{
  "moe_layers": [1, 3, 5, 7],
  "normalize_top_k": false,
  "balance_bias": true,
  "norm": "layernorm",
  "norm_eps": 1e-06,
  "optimizer": "soap_variant",
  "learning_rate": 0.00305,
  "beta1": 0.95,
  "max_grad_norm": 1.0
}
Below are experts of layer 5 (counted from 0) of a mixture-of-experts language model. Rows are named router (the router's row for the expert), gate (a neuron's input weights, with its number), up (a neuron's input weights, with its number), down (a neuron's output weights, with its number) and show model dimensions 0-79. Each number is 128 + 32 x the weight over its row's rms, rounded and kept within 0 to 255.
Before each expert's rows: "gets" lists some tokens that make up at least twice as much of what it gets as of all text; "comes before" lists some tokens at least twice as common just after its tokens as in all text. This comes from a sample of Wikipedia text that the model never trained on. Tokens count by the router's weight.

# expert 25
gets: " is", " information", " was", ")", " name", " career"
comes before: ":", "\n", " a", " information", " by", " an"
router [133 153 110 102 180  69  88 138 104 169 143 158 118  99 170  72  98  94 172 114 156 102 129 145 103 137 163 118 167 118 115 141 164 150 139  56 193 103 136  90 170 149 188 128 117 164 115 126  93 183 102 131 153  96 132 140  56 127 130 104 142 106 124 140 212 128 135 184 134 112 102 104 128 139 111 150 100 162 109  71]
gate1 [143 120 110  98 132 111 141 115 161  98 141 146 179 124 160 146 111 142 124  86 111 148 121 108 220 173 183 144 137 130  77  93  92 113 110 169  99 172 176  94  70 108 137 204 135 192 160 150 178 152 145 102 146 166  74  94 124 113  83 114 142 116  89  93 122 123 163  94  96  80 107 117 126  67  91 137 152  90 115 105]
up1 [154 123  97 134  92 125 143 119 128 103 130 129 159 142 154  96  69 107 123  84 183 134  82 102 124 146 153 145 138  93  74  72 155 105 165 102 100 157 144 147  66 179 132 181 119 119  64 140 193 107 126 166 123 130  67  94 143  89 155 142 104 130  99 140 175 107 136 154  75 153  88 131 121 101 100 106 108 133 150 111]
down1 [159 129 120  74 114 133 109 139 121 187 123 105 112 131 115 193  96 100 115 165 156 135 115 150 182 142  92  98  89 108 185  97 105 128 190 162 167 106  74 167 112 131 121 126  73 120 165 137 122 114 160 130 128 101  64 152 108 153 144 132 136 110 106 123 157 159 171 124 135 185 132 109 100 104 176 181 110 105 148 107]
gate2 [104 107 123 111 172 147  98 148 108 139 213 143 122  95 190 121 133  76 125 104 114 191 134 125 143  91 130 143 105  96 115 130 138 137  96 110 153 127 153 134  97 158 107  92 105 149  63 142 118 142  64 144 136 177  91 108  72  88 177 124 126 102  96  99 144 139  80 140  66 141 131  77 184 144 104 122  83 129 161  95]
up2 [143 155 118 155 152 140 154  92 124  89  78 181 153  90  86 126 134 189 116  57  58 105 164 169 110 161 119 169 130 134 150 159 158 168 171  63 148 140 131 150 160 123 118 157 150 108 111  97 114 126  98 143 119 159  91 108 136 167 132  85 168 102 140 109  39  99 117  91 152  71 198 148  81  64 107 181  46  65 137 119]
down2 [172 217 110 165 197 111  90 150 121 115 148  97 161 128 114  65 103 146 168 109 104 126 112 136 177 137 112 120 115 110 150 129  85 102 120 112 110 172 183 192 108 151 160 142 105 185 138 140 112  82 134 150  96 166 112 100 128 176 135 111 114 119 117 127 161 130 196 100 102 152  87 147 180 132 122  98 211 181 125 103]
gate3 [ 93 106 149 144 166  51 116 112 125 119 121 118 122 128 165  89 134 146  61 130 119 118 140 131 143 152  89 142 143 141 120 137 108 175  83 121 156 150  81 144 128 144 163  59 126 128 126 128 130 102 100 182 151 100 111 105  91  93 146  95 121 167 158  80 120 139 165 148  59 156  35 147 172 125 152  83 188 116 156 124]
up3 [205 122 106 181  76 204 113 154 203 145 128 160 105  92 173 119 120 104 134 110 113 131  87  32 171  84 141 107 125  91 105 122 144 136 117 126 203 135 127 125  92 112 187 100 107 160 144 133 158 156 108  47  84 117 162 129 128 130 112 105 114 166 127 136 128  98 103 129  79 120 116 100  95 157 112 145 128  86  72 146]
down3 [130 131 113 147  59 177  33 109 123 120 172 136 153 111 120  98  87 129 135 136 108  92  59 109 162 135 137 104 121 118 193 149 143  91 151 167  93 143 161  99 154 156 142 210  71 156 141 119 108  97 153 145 114 109  87  93 163 130  99 111 172 145 137  93 162 158 100  95  82 115  68 138 123  79 121 106  81 128 107 172]
gate4 [111 108  98 173  97  90 125 167 173 180 120 156 119 149 150 113 123  73 135  98 128 163 181 102 217 137  92 140 116 172 162 159  83 136 186 142 113 140 134 104 100 121 115 138 185 131 116 109 118 169 201  89 146  92 153 149 205 158 132 156 125  88  88 182 138 141 194 114 128 167 112 119 122 150  85 107 187 128 100 165]
up4 [100 146 169 176 111  88  70 123 150 200 127 150 117 191 114 125 146 120 126  90 103 106 169  40 181 109  85 113 137 143 142 145 120 154 114 148  88 155 108  99 104 106 173 105 159 135  97 115  90 149 172 114 102  77 152 104 194 146 120 161 162  79 107 149  83 154 148  89 126 226 125  93 102  96 160  89 199 106 113 211]
down4 [147  70 207 132 189  67 141 137  88 138 110 111 105 112 160  97 102 148 144 117 182 115 134 134 118  83 113 132 108 124 126 111 147 194 178 137 133 165  49 151 157  71 120  88 131  93  96 110 177 114  83  93 101 109 157  81 146 130  63 141  81 217 105 115 110 161  79 146  65 101 129 127 116 126 119 130 156  79 188 124]

# expert 31
gets: "st", "ct", " part", "art", "str", "ac"
comes before: "ed", "ing", "ion", "y", "ive", "s"
router [145 117 114 144 152 104 120 108 124 148 143 175 124 106 212 106 144  89 171  96 131 131  61 162 142 144 172 122 124 157 142 156 124 183  67 123 118 122 135 111 116 190  66  90 149 128 137  63  65 175 122 140 155 115  78 136 169 123 113 109 112 138  72 157 156 128  98 141 125 124 160 135 173  78 157 149 123  85 117 102]
gate8 [178 133 138 244 119 170  47 109 118 118 129 140  91 172  97 113 130 161 136 149 129 149 118 119 149 127 123 123  84 127 153 110 152 167 172  58 100 133 107 115  93 153 154 104 116 124 152  36 174 145  91 113 163 121 100 148 108 108  71 118 170 159 114 129 103  89 104 117 107 138 120 123 125 152 156 137 117 145 139  60]
up8 [126 138 162 115 126 157 154  81 117  87 142  99 135 120 134 120 124  85 196 138 122 154 159 152 122 149 107 118 148  79 105 193 104 127 184 133 139 119 120  96 136 126 179 155  74 178 125 100 147 192 148  99 181 106 146  64 118 139 147 146 177  74 144 123 175 116 162 122 120 120 134 121  90 145 149 126 171  54 146  91]
down8 [122 101 159 135 157 131 107 127 193 132  94 153 158 144 147 158 192 135 177 116  90 147 102 181 108 116 100 132 129 117 126 109 156 147 119 149 172 147  76 185 211 149 112 125  83 113 189 138 106 171 168 112 185 131 172  94 151  96 136 155 114  81 126 119 161 133 113 127  90 129 165  92 124 156 168 148 176 165 111 134]
gate9 [164 119 128 173 135 143  41 124 132 148 128 113 147 145 111 127 115 127 204  96 145 132 160 117 139 154 168 129 160 150 120 126 110 180 116 126  92  87 184 172 163 150 121 107 127 200  88  74  99 141  43 125 159 141 144 123 126 114 162 148 141 118 124  99 196 134  82 135 118 166 173 124 117 110 109 126 174 102 132 111]
up9 [167 111  94 126 156 146 224 115  69 172 135  77 133 129 101 143 106 120 126 130 179 150 118 113  96 135  79 158 130  56 178 100 176 135  77 164 138 132 131 166 105 103 112 142 172 159 135 185  86 130 148 134 145 122 121 167 104 183 124 185  51 192 119 159 177  98 166 152 137 111 133 147 106 115 145 143 136  87 167 125]
down9 [126 138  70 103 196  87 122 107 136 138  65 161 101 136 139 136 156 121 103 203 175 156 168 106 143 116 117 109 160 117 141 110 118 134 131 129 100 126 169 115  90 192  88 135 151  74 116 168 106 141 132 121  84 136 158 115  94  84  48  81 167 176 112 174 133 138 100  98 144 142  93 161 178 115 144 125  85 120 147 153]
gate10 [126 103 147  84 119 215  96 145 141 177 155 145 187 105 141 132 166 121 142 130 170 123 106 165  64 125 130 169 162 143 112 123 132 118 123  60 145 128  83 134 151 142 130  80  96 108 139 118 111 188 111 109 156 137 120 107 168 132 121 117 223 156 119 205 137 101 103 117  81  50 143 187 120 144 152 121 167 110  58 172]
up10 [139 127 152  46 153 159 174  61 153 106  34 139 145 137  80 123 145  32 211 169 120  82 140 160 108  97 124 184  98  86 130 203 191 155 111 164 114 149 152 135 119 119 199 110 170  89 156  57 150 131 148 100 113 173 121 145 120 160  96  30 125  58  99 100 137 123 101 140 101  84 121 130  86 129  95 106 145  97  87 131]
down10 [101  58 119 112  77 110 140 160 137 158 171 123  82 115 138  78  97 123 116 119  97 123 148 195  86 154 102 111 164 101 123 112 152 110 159 132 159  81 162 106  94 171 184 118  99 115 164 105 153 132 136 116 119 149  92 134 132 182  88 104 175 127  82 113  85 163 126 133 171 174 169  84 138 136  69 149  67 148  82 140]
gate11 [153 118 126 164  32 128 106 113  99  90 129 130 146 140 134 134 130 144 208 129  87  90 135 202 111 123 106 122 185 109 158 160 192 164 104 103 141 117  44 122 157 153 114 129 111 132 151 129 116 195 126 107  84 112  72 160  98 144 106 106 108 144 129 104  92 105 185 117 157 129 126 130 176 135 139 150  85  97  99  45]
up11 [140 136 138 175 114 119 109 121 139 117 144 164 112 132 201  51  93 184 132 146 132 166 113 173 104 199 109 136 200 173  68 162 129 127 113 104 145 138 118  95 141 128 136 135  88 137 105 101 189 208 118 124 121 149 102 154 154 157  70 108 113 109  98 129 195 167 144 103 119 146 118 109 128 155 187 152  77  95 103  84]
down11 [131 132 148 114 105 141 189  99 120 135 131 113 173  88 103 103 116 120 174 141  64 163 183 116 109  62 175  50 109 162 153 126  74  82 121 104 123 130  99 185 112 153 150 121  93  77 125 118 152 173  80 146 129 107 140 131 133 171 150  96  96 142 150 134 135 180 118 102 120 160 125 120 105 145 139 106 166 152 178 117]

# expert 36
gets: "\"", ")", "{", " $", " name", "$"
comes before: ",", ".", " of", " is", "\n", "\\"
router [160 131 156 115 131 141 108 115 104 124 149 108 205  21  81 111 109 120 171 101 103 127 132  94 134 161 180  76 177 146 135 152 188 128 156 132 193 113 139  97 130  96  81 171 106 137 158 120  77 140 111 138 116 152  93 158 149 152 119 112 140 109 101 133 155 154  70 163 126 121 118 115 117  86 153 116  79 162 122  99]
gate1 [ 85 125  77 117 187 122 146  77 142 119 150  86  73  93 103  93  86 161  73 123 157 110  72 132 116 171 145 168 141 148  93 118 119 140 167  53 138  81 149 166  69 166 147 114  86 155 111 119 145 124 127 166  81 123 141 100 147  91 110 150 137 169  90 136 131 119 134 187  54 166 166 118 163 130 173 132 146  59  84 138]
up1 [152 142 124 153 111 145 148 134  94 135 119 129 169 134 137 180 141 136 165 140 156 198 117 137  99  78  77 179  75 122 143  93 194  97 105 162 152 170 159 120 118 157 133 152 172  92  58 149  98 134 141 155 111  95  92 131 103 118 103 118 181 127 153 150  91 177 133  86 129  66  73 136 163 182  89 146 103 148 139 132]
down1 [139 124 102 170 150  99 177 200 143 176 146 132 169  89 159 143  97 115 138 112 121 112 111 169 103 146 108 152 101 137 111 149 142 114 173  87 183 127 115  91 119 193 213 171 161 121 156 135 139 144 201  93 123 134  85 144 149 122  83 146 105 122 156 134 140 123 136 135 188 118  85 100 148 158 165 129 130 127 164 154]
gate2 [123  88  97 117 127 174 126  78 160  81 132 132 125  93  66 118 134  99 137 165 127 131 199 134 117 127 166 145 140 116 149 158 169 175  69 175 143 155 121 140 135 158 173 124 104 130 143 157 152  75 126 104 129 161 145 171  92 161 100 144 101 142 124  63  89 102  93 148 120 133 117 115 158  77 164 100  44 134 113 121]
up2 [117  37  93 146  89 111 101  53 125 135 212 183 152 126 161 178 124 123  99 101 148 148 130 126 162 133 124  46  86  98 127 108 104 143 137 159  78  62 138 129 150  95 165 117 197 148  91 160 176 150 146 123 146 168 133 111 111 117 152  53 191 166 128 125  44 140 129 112 191 146  75 184 122 189 151 159 113 112  61 120]
down2 [115 123 144 194  87 125  53 166 108  95 133 110 101 151 200 110 107 120 107 126 107 110  76 121 173 170 175 104  64 115 169 140 209 141 119 104 162  96 175 139 113 121 133 180 141 139 165 130  70  98 148 147 130 125  90 118 117  50  69 144 111  62 172 142 126  92  54 176  89  85 128 132 113 146  67 151 166  77 121 157]
gate3 [ 98 146  89 114  98 103 130  81 144 134 127 107  98 137 140 158 163 126  62 177 131 115 109 129 195 106 107 117  91 157 146 159 145 134  92 133 163 139  92 103 133  83  82 136 161 152 201 167 150 106  96  55 148 150 188 156 102  77 160 143 108 169 101 139 192 164 124 176 166 188 118  53 151 127 147 175 167 133 187 167]
up3 [139  59 164 105 163 151 157 169 134 110  84 107  93 136 135 106 159 109 113 135 124 178 144  88 125 128  62 160 127 195 129 164 136 126  89 128 209 143 146 177 150 163 153 156 165 159 173  81 148 159 137 122 119 110 160 138 147 117 140 131 128 137 143 123 129  42  92 112 188  91  85  91 153 140  84 119  93 124 153 157]
down3 [123 113 137 148 121 122 136 150 194 110 132 146 140 132 108 176 183 102  78 101 170 130 110 155 112 109 138 186 143 191 127 122  93 139 138 112 134 122 207  89 102 135 155 183 170 112  70 142 136 107  89  59 104  80 119 152 102  85 136 196 110 110  55 116 121  80 173 146 130 131 149 121 115 163 109 124 111  97 103 117]
gate4 [151  66  88 123 118 118  88 143 113 118 193 133 155 155 146 115 156 149  80 145 140 126 189 110 112 126 108 125 108 183  92 134 190 167 168  86 135 109 210 126  91 155 108 114 135 157 147 160 131  97 103 156  82 134 165  97 141 103 126 102 134  94 148  91 116 223 146 180  81  85  92 121 182  92 141 142 146 179 163 139]
up4 [ 84 168 125 144  89 104  85  97 135  78 133  90  69 128 134 132 143 139 158  69 149 115 165 136 115 119  85 112 137  96  97 171 141 136 147 126 150 123  71 137 153 107 117 115 169 157 175 144 149 142 141 109 105  84 137 202 144 108 107 142 229 151 111 202 140 108 138  98 179 138 153  83  81 145 111 165  81 176 128 138]
down4 [161 144 176 136 124 150 134 147 179 147 179 133  82 118 155 107  95 105 153 125 155 140 133 139  72 108 148 173  90  96  72 143  98  84 111  74 147 133 144  98  68 147 141 150 125  95 139 117  78 180 132 155 170 157 123 159 133 105 137 132 140 159 209 138 110 143 129 156 130 141 142 151 118 139 142  79 139 101 130 148]

# expert 37
gets: " had", " has", " have", " use", " would", " made"
comes before: " been", " of", " to", "s", " a", "ing"
router [129 110 192 180 141 135  72  94 121 174  97 157  86  80 120 103  94 137 157 123 112 158 107 108 163 132 167  75 141 131 100 182 130 117 103 130 132  85 166 146 103 137 145 138 142 101 124 121  88 112 152 123 108 138 119 165 168 165 100 164 114 177  98 160 161 146  87 131 136 105  95 112 112 144 148 105  75 174 132  74]
gate9 [209 104 115  77  88  65 116 107 128 187 120 142 127 159 120 127 113 151 126 111 131 137 157 138 145 138 255 133 215 173 164 111 132 113 141 114 164  87 188 165 115  72 125 119 159  67 117 156 189 183 124 121 105 144 147 179  95 154 109 107 122 147 143  94 118  80 110 180 142 162 129 128 155 100 123 149 123  92 135 163]
up9 [161 101 143 100 106 149 148 125 172  36 104  73 110 151 118 173 204 175 110 146 155 141 172 154  63 149  93  80 133 125 138  86 125 132 120 120 132 185 106 121  69 151 151 154 157 158 165 105 146  97  90 105 171 144 158 184 163 151 115  97 137 114 112 113 117 153 122 100 136  98 161 129 134 158 110 123 123 167 110 147]
down9 [105 139 188 106 123 135  45 141 170 163  71 151  26 123 130 137 134 109 127 148  98 114  99 108  81 163  60 123 125 109  97 132  99 142 143 135 148 173 144 100 115 161  72 125 122 154 100 159 129 106 100 138 185 146 170  95 139 108 144 158 121 132 193 144 109 164 113 127 101  97 162 106 116 105 154 222  84 190  76 171]
gate10 [172  96 146 157  83 132 140 162 109  98 122 133 160  82 113 120 129 146 129 152 142  64 145 117  43 106  46 117 105 118 157 128  66 122 179 168 132 123 146 129  67 145 114 151 100 137 118 100 101 152 195 121 121 127  95 113  80 129 154  91 130 160 173 125 110 132 115 162  67 137 103 107 151 146  97 131  65 172 155 128]
up10 [156 136  98 107 133  73 105 141 121 165 110 165 100 159 113 110 129 115 120 161 137 133 101  49  79  69 119 134 222 107 145 109 103  79  83 160 110 119 146 153 120 134 160 160  99 172 130  98 154 142 114 162 121  96 128 129 136  62 104 174 126 120  85 158 101 118 140 162 166 108 109  72 144 113 100 147 197  88 159  96]
down10 [160 116 122 159 110 105 156 157 110 131 128 122 161  17 129  97  98 173 129 123 110 122 142 188 151 147 139  75 125 165 142 178 144 122 209 145 156 131 154 145 154 117 137  73 133 123 108 116 166 130  88  94  84 147 147 172 134 106 211 187 138  83  89  87 121  76 145 103  92 127  92 125 170 105 177 157 147 158 112  85]
gate11 [ 59 156  72 161  45 145  74 153 161 151 147 149 131 137 142 109  81 122  95 152 111 209 124 137 130 119 162  96 138 139 102  94 120  86 141 190 149 118 167 130 167 136 127 168 101  96  70 114 155 101 106 145 140 113 139 237 147 138 142 106 120 150 158 181 123 128 130 135 146  76  85 102 108 140 118 146  97 140 119  87]
up11 [ 91 131 118 124 136 157 158 110 150 116 127 162  85  97 158 166 123 187  98 154  94 146 136 181 140 147 113 108 151  78  93  86 126 199 188 134 139 165 124  64 118 135 117 114 121 136 124 114  94 126 170 131 140 108 114 208 171 157 129 155 109 107 176 186  83 154 144 156 148 101 124 202 160 153  94 141 128 107  95 140]
down11 [136 149 112 112  92  94 143 133 131 140 132 126 156 160 125 200 109 124 152 114 178 136 142 166 135  90 161 123 151  80 157  61 143  86 137 127 135 168 150 161 156 141  97 116 117 142 162 166 138 144  97  81 145 118 223  90  74  67 145 151 146 100 158 112 134  76 168 142 130 144  93 195 119 166 155 151 132 123 187 117]
gate12 [120 133 114 116  71  83 168 127 125 176 114 183 143 143 131 171  99 117 148 127 165 140 142 155 162 108 146 134  91 140  73  63 128 158 113  82 144 159 122 135 107 136 117 138 124  77 116  69  93 140 115  89 161  96  53  97 138 139 157 155 123 169 123 100 137 135 144 136  83 130 188  75 149 151 103 118  95  97  83 138]
up12 [ 75 115 106 130 108 129 157 119 144 111 141 110 170 143 120 179  78 139 122 116  84 171  56 224 117 139 156 155  84 124 106 159 123 148  74 133 140 140 105 113 156 128 163 119 160 140 111 111 117 101 150 202 166 141  98 111 114 151 149 120 150 114 156 145 165 126 106 176  96 138 149 161 166 121  95 105  95  59 152 140]
down12 [145  96 160  92  76 104  95  84  89 117 156 129 174 104 148  88  81 119 105  81  58 167 145 134 153 172 114 119 111 142 148 123 180  94 158 150 117 110 124 108 173 109 158  59 129 165 128 145 133 115 179 145  78 117 129 142 143  74 135 107 129 112  60 163 152 108 140 143 166 148 172 154 137 153 107 129 155 141 186  54]

# expert 13
gets: "ton", "o", "y", "e", "on", "ham"
comes before: " |", ",", " (", " Town", " City", "a"
router [147 108 103 147 142  85 117 134 126 162 146 135 104  97 111  85 161  80 128 126 130 110 111  73 189 149  94 107 146 186 107 178 120 119 117 115 115  94 171 117 214 159 170 157  94 117  75 126 127 123  83 153 106 147  79 163  89 137 112 122 144 132 117 164 143 122 119 175 127 171 148 115 136 107 163 156  88 102 148 113]
gate1 [127 150 132 139 172 112 167 114 158 139 144 109 173 194  88 112 161 125 138 107 112  97 155 126 119 174 153  96 166 148 137 157 120 127 167 128  91 128 139 102 148 189 199 110  93 137 152 133 100 164 103 157  69  82 122 128 161 106 135 144 114 127 119 127 119 140 124  78 100 148 164 111 146  85 132 141 224 124  87 120]
up1 [129 156  97 112 140 117 165 105 140 162 103  87 167 165 149  66 152 158 160 111 120 125 110 159 177 118 177 153 140 159  93 171 109 161 158 122  80 144  95 123  48  80  91  98 147 104 139 155  97 171 126 128 219 161 118 127 164  93 153 153  88 110 119 140 117 158 145 155 140 187  80  99 156 133 138 113 144 120  80 126]
down1 [ 84 106 161 144 118 210 147 149 125 110 146 111 128  96 151 157  70 130  44  65 159 163 162 161 179 170 131 153 122 136 131 141 106 136 152 185 108  75  85 144 149 162  76 121 123 163 196 126 148  68 166 162 173 130 135  96 119 151 133 128 195 155 103 123 150  75 125 132 189 120 115 167 165 100  85 155 137 110 155  76]
gate2 [134  88  98 115 155 125 126 172  45  97 178 123  81 140 132  84 128 153 190 101 147  61 179  88 141 185  99 147 142 111 119 142 171 144 103 134 116  92 102  98 186 112 165 105  78 160 126 113  96 118 114 152 168 138  45  59  81 135 111 125 178  94 155 152  86 145  90 111 127  93 128 143 141 119 189 159 132 106  76 144]
up2 [218  78 111 153 133 111 145 124 123  91 163 149 180  54 132 102 114  92 105 163  93 121 109 107 107 145 198 120 159  97  94 143 132 126 108 131 109 130 153 124  83 121 136 130 114 170 112 136 134 109  81 115 137 110 158 129 133 134  67  85 116 155 148 101 116  87 103  91 177 185  74 145 157 108 117 173  95 168 198 179]
down2 [ 92 122 197 131 147  86 178 153 167 144 116  95 136 139 168 144 140 181  81  93 116 171 157  84 207  83 114 125 136 121 102 148 139 147 169 177 166  76 130 173 133 137 146 170  71 150 125 148 112 126 125 121  47 181  91 133 147 160 156 130 138 126 153 118 115  43 137  90 153 197  91 170 101  78 238 101 127 150  92 118]
gate3 [130 139 132 156  82 124 115 133 142 101  94 159 178 146 102 137 126  65  70 175 118 161 105  94 148 125 127 149 139 207 151 150 141 111 140 106 124 126 105 160 156 121 111 118 192 101 123 105 175 143 160 203  95 107 141 125 172 171 129 103 150 125  97 109 125 156  96 147 180 114 173 160 123  95 137  72  74 120 103 145]
up3 [112 115  98 124 142 140 108 151 176 103 106 114 137 117 135 109 130 150  94 112 115 175 119  88 101 125 142 154 133 158  79 170  92  95 158 123 129 176 105  96 153 124 139 110 142 169 149 117 147 137 148 162  73  72 124 153 151 157 128  76 193 153 104  92 119 126 165 223 108  88 131 102 117 104 158 104 110 102 128 105]
down3 [100 140 163  93 115  77 103  85 124 146 128 145  56 111  99 129  71  85 116 131 154 144 194 143 128 148 159 154 147 110 179 143  98 111 190 136 144 129 159 138  70 110  83  51 117 164 110 131 140 136 165 156 122 170 174 130 126 156  61 120 142 132 187 160  81 142  93 137 167 145 139 114 134 131  78 142 125 137 138  95]
gate4 [135  94 132 121  95 147 122  85  72 112 213 144 117  74 121  85 139 126 105  54 192 144 180 109 114  92 169 142 104 114 163 177 123 119 161 183 143 141 140 123 126 138  96 170 169 128 126 154 102  42 174  80  91 171 153 104 115 147 125 160 106  91  68 142 182 181 118 156  99 161  71 128 133 100 142 148  49 128  98 152]
up4 [138 154 134 202 134  95 106 136  92 141  91 146 148 160 143  85 197 173 141 156 107  85 185 126 154 163 110 128 126 117  69  75 143 105  90  98 152 143 105 124 157 170 149 137 189 150 153 133 136 112 117 153 141  95  97 136 159 137 110  94 139 113 133 130 155  77 113  87 130 103 115 107 106 108 139 117 158  24  37  85]
down4 [ 90  90 146 168 114 145 151 115 118  56 121 135 146 144 163 120  94 107 129 100 113 109  90 114 146  73 117  99 116 138  57  21 154 125  65 105  93 120 119 147 123 197 120 169 168 140 114 136 100 134 143 147 143 156 123 131 139 151 128 113 119 187 127 137  86 125  13 113 190 108 124 152 147 133 153 143  93 104 142 152]

# expert 27
gets: "ff", "tt", "ck", "gh", "ld", "gg"
comes before: "er", "e", "ers", "ing", "on", "y"
router [170  63 105 159 120  84  82 149 141 156 162 166  90 125  99 115 185 162 134  91  91 181 109 102 155  87 135  67 167 142 130 152 196 163 111 122 101 160 128 100 131 120 169 154 114 105 128 124  53 146 130 121 142 132 102  99 124 100 169 138 117 107  61 145 153 117 126 178 144  59 140 116 120 108 155 156  83 113 122 144]
gate1 [112 110 156 123  92 117  83  86 155 102 131 108 107  91 166 123 111 172 163 145 129 109 164 162 103 155 126 141  94 186 199 128 151 120 105 179 163 135 183 160 142 121 102 115 113  94 140 130 106  97 104 108 143 152 124 121  77 100 149  99 105 154  95 149 121  83 100 131  63 159 150 105 144  60 102  90 139 167 128 193]
up1 [145 104 182  94 119 110 137 143 169  99 122  87 192 184 133 115  88 111 114  92 130 100 141 110 151 130 161 165 181 115 145  93 221  78 146 119 109 114  83 118 120 141 180  80  91 151 164  97 120 114 135 124 192 152 156 186 167  96 124 140 127 145 179 134  94 119 128  58 165 136 113 121  64 188 121 142 161  84 147  85]
down1 [115  82 132 186 187 120 148 161 120 121 137 140 133 126  71 167 106 136 130  61 101 135 104 181  47 138 159 158 142  94 143 129 155 146 127  94 135 141 121 160 170 127 118 160  86  72 112 118 130 134 138 142 156  70  81 125 166 121 122  84 177 154 151  82 141 149 129 115 183  80 126 150 128 103 121 141 192 171 133 191]
gate2 [116 158 142 106 107 135 115 166 179 118 113 157  69 193  91  82 165 143 161 142 125 141 207 137 130 106 161 126 123 125 101 114 151 131 122 128 132 156 152 145  73 178  81 153  67 138  97 156 125 127  95  93 110  89 176 130 100 128 178 100 147 133 106 142 132 117  97 134 140  61 120 185 119  96 143 109 148 159 118 115]
up2 [140  96 103  80 141  69 174  84 118 105  93 140 102  94 126 129 151 135  94 127  74 117 114 120 133 112 176 148  76  83 141 106 157 119 140  98 190 140 144 131 102 121  88 146 147 120 118 122 144 163  70 161  96 111 134 175 150  69 161  61 164 103 131 142 119  62 102 129  67  96 125 137  93 125  87 117 157 200 132 153]
down2 [ 81 126 117 145 136 137 154 171 178 140 129 110 156  94 139  97  98 135 157 121  65 111  66 171 116  91  78 143 116 104 129 105 105 100 139 136 175 159 180 108  74 151 103 118  60 129 133 106 208 111 142  92  91  91 105 135 128 141 154 147 115 125 163 143 155 151 111 104  89 109 177 150 154 124  81 104 137 134  92 159]
gate3 [142 112 159 116 124 111 111 125  42 108 105 102 131 107 143  93 103 154 148 146 153 134 159 142 109 153 149 102 172 145 125 136 106 126 114 135 156  75 143  93 151 137 151 114 112 196 146  61 152 123 113 158 196 112 117 146 122 175 131  79 161  95 115 132  65 137 190 142  71 116 114  97 107  62 118 122 147 116 122 121]
up3 [179 101 105 118 113 128 114 143  64 115  96  76 103 131 130 127 163 141 192 144 118 121 176 123 163 123 141 118 132  99 186 154 116 138 136 113 161  73 155 119 144 151 166  57 128 146 133 106 109 161 154 144 179 145 140 108 111 126 158 119 134 147 207 128  63 106 158 163 170  96 156 122  75 128 187 136 152 142 112 122]
down3 [113 116 178 173 114  98 114  81  96 168 125 138 141 115 117  77  46  93  99 150 113 126 148 183 140 208  94 101 160 172 201 104 185 142 153 144 144 118 144 130 119 129 113  52  92  76 153 129 165 135  80 182 129  88  84 142  42 170  67 154 116  93  98 135 139 100 109 124 105 141 117 100 148 124 141 124 136 171 117 183]
gate4 [173 157 126 166 133 139  86  75 123 113 140 121 127 106 124 125 144 177 137  73 186 149 156  60 134 125  87 160 166 119 128 124  96  84 115 103 158 137 100 114  61 136 112 148 141  96 198  76 150 145 172 153 130 101  79 128 141 172 195 238  89 152 124 121 106 125 138 104  80 140 114 175 119 154 106 185 102  83  99 167]
up4 [ 83 100 143  81 111 100 178 107 127 147  72 146 109 158  33 155 115 200 112 121  75 112  98 161 153 109 166 144 113  80 105 101  82 159 119 145 212 106 156 148 126 135 132 176  88  52 115 125  71 146 150 134 158 134 149 163 115 157 122   0 151 117 163 105 115 187 150  80 165 102 164 114 150 126 109 116 101 127 154  96]
down4 [141 171  96 118 122 186  73 172 162  62 152 129 187 144 175 104 132 135 144  81  80  84 103 152 113 140 141  98 184 130 106 179 182 103 155 188 118 187 176 162 103 151 107  94 103 150 113 106 170 113 152 116 129 109 178 107 112 142 152 148 133 151  97 131 174 102 132 116 167 104 128 148 115 164 156 165  92 161 151 144]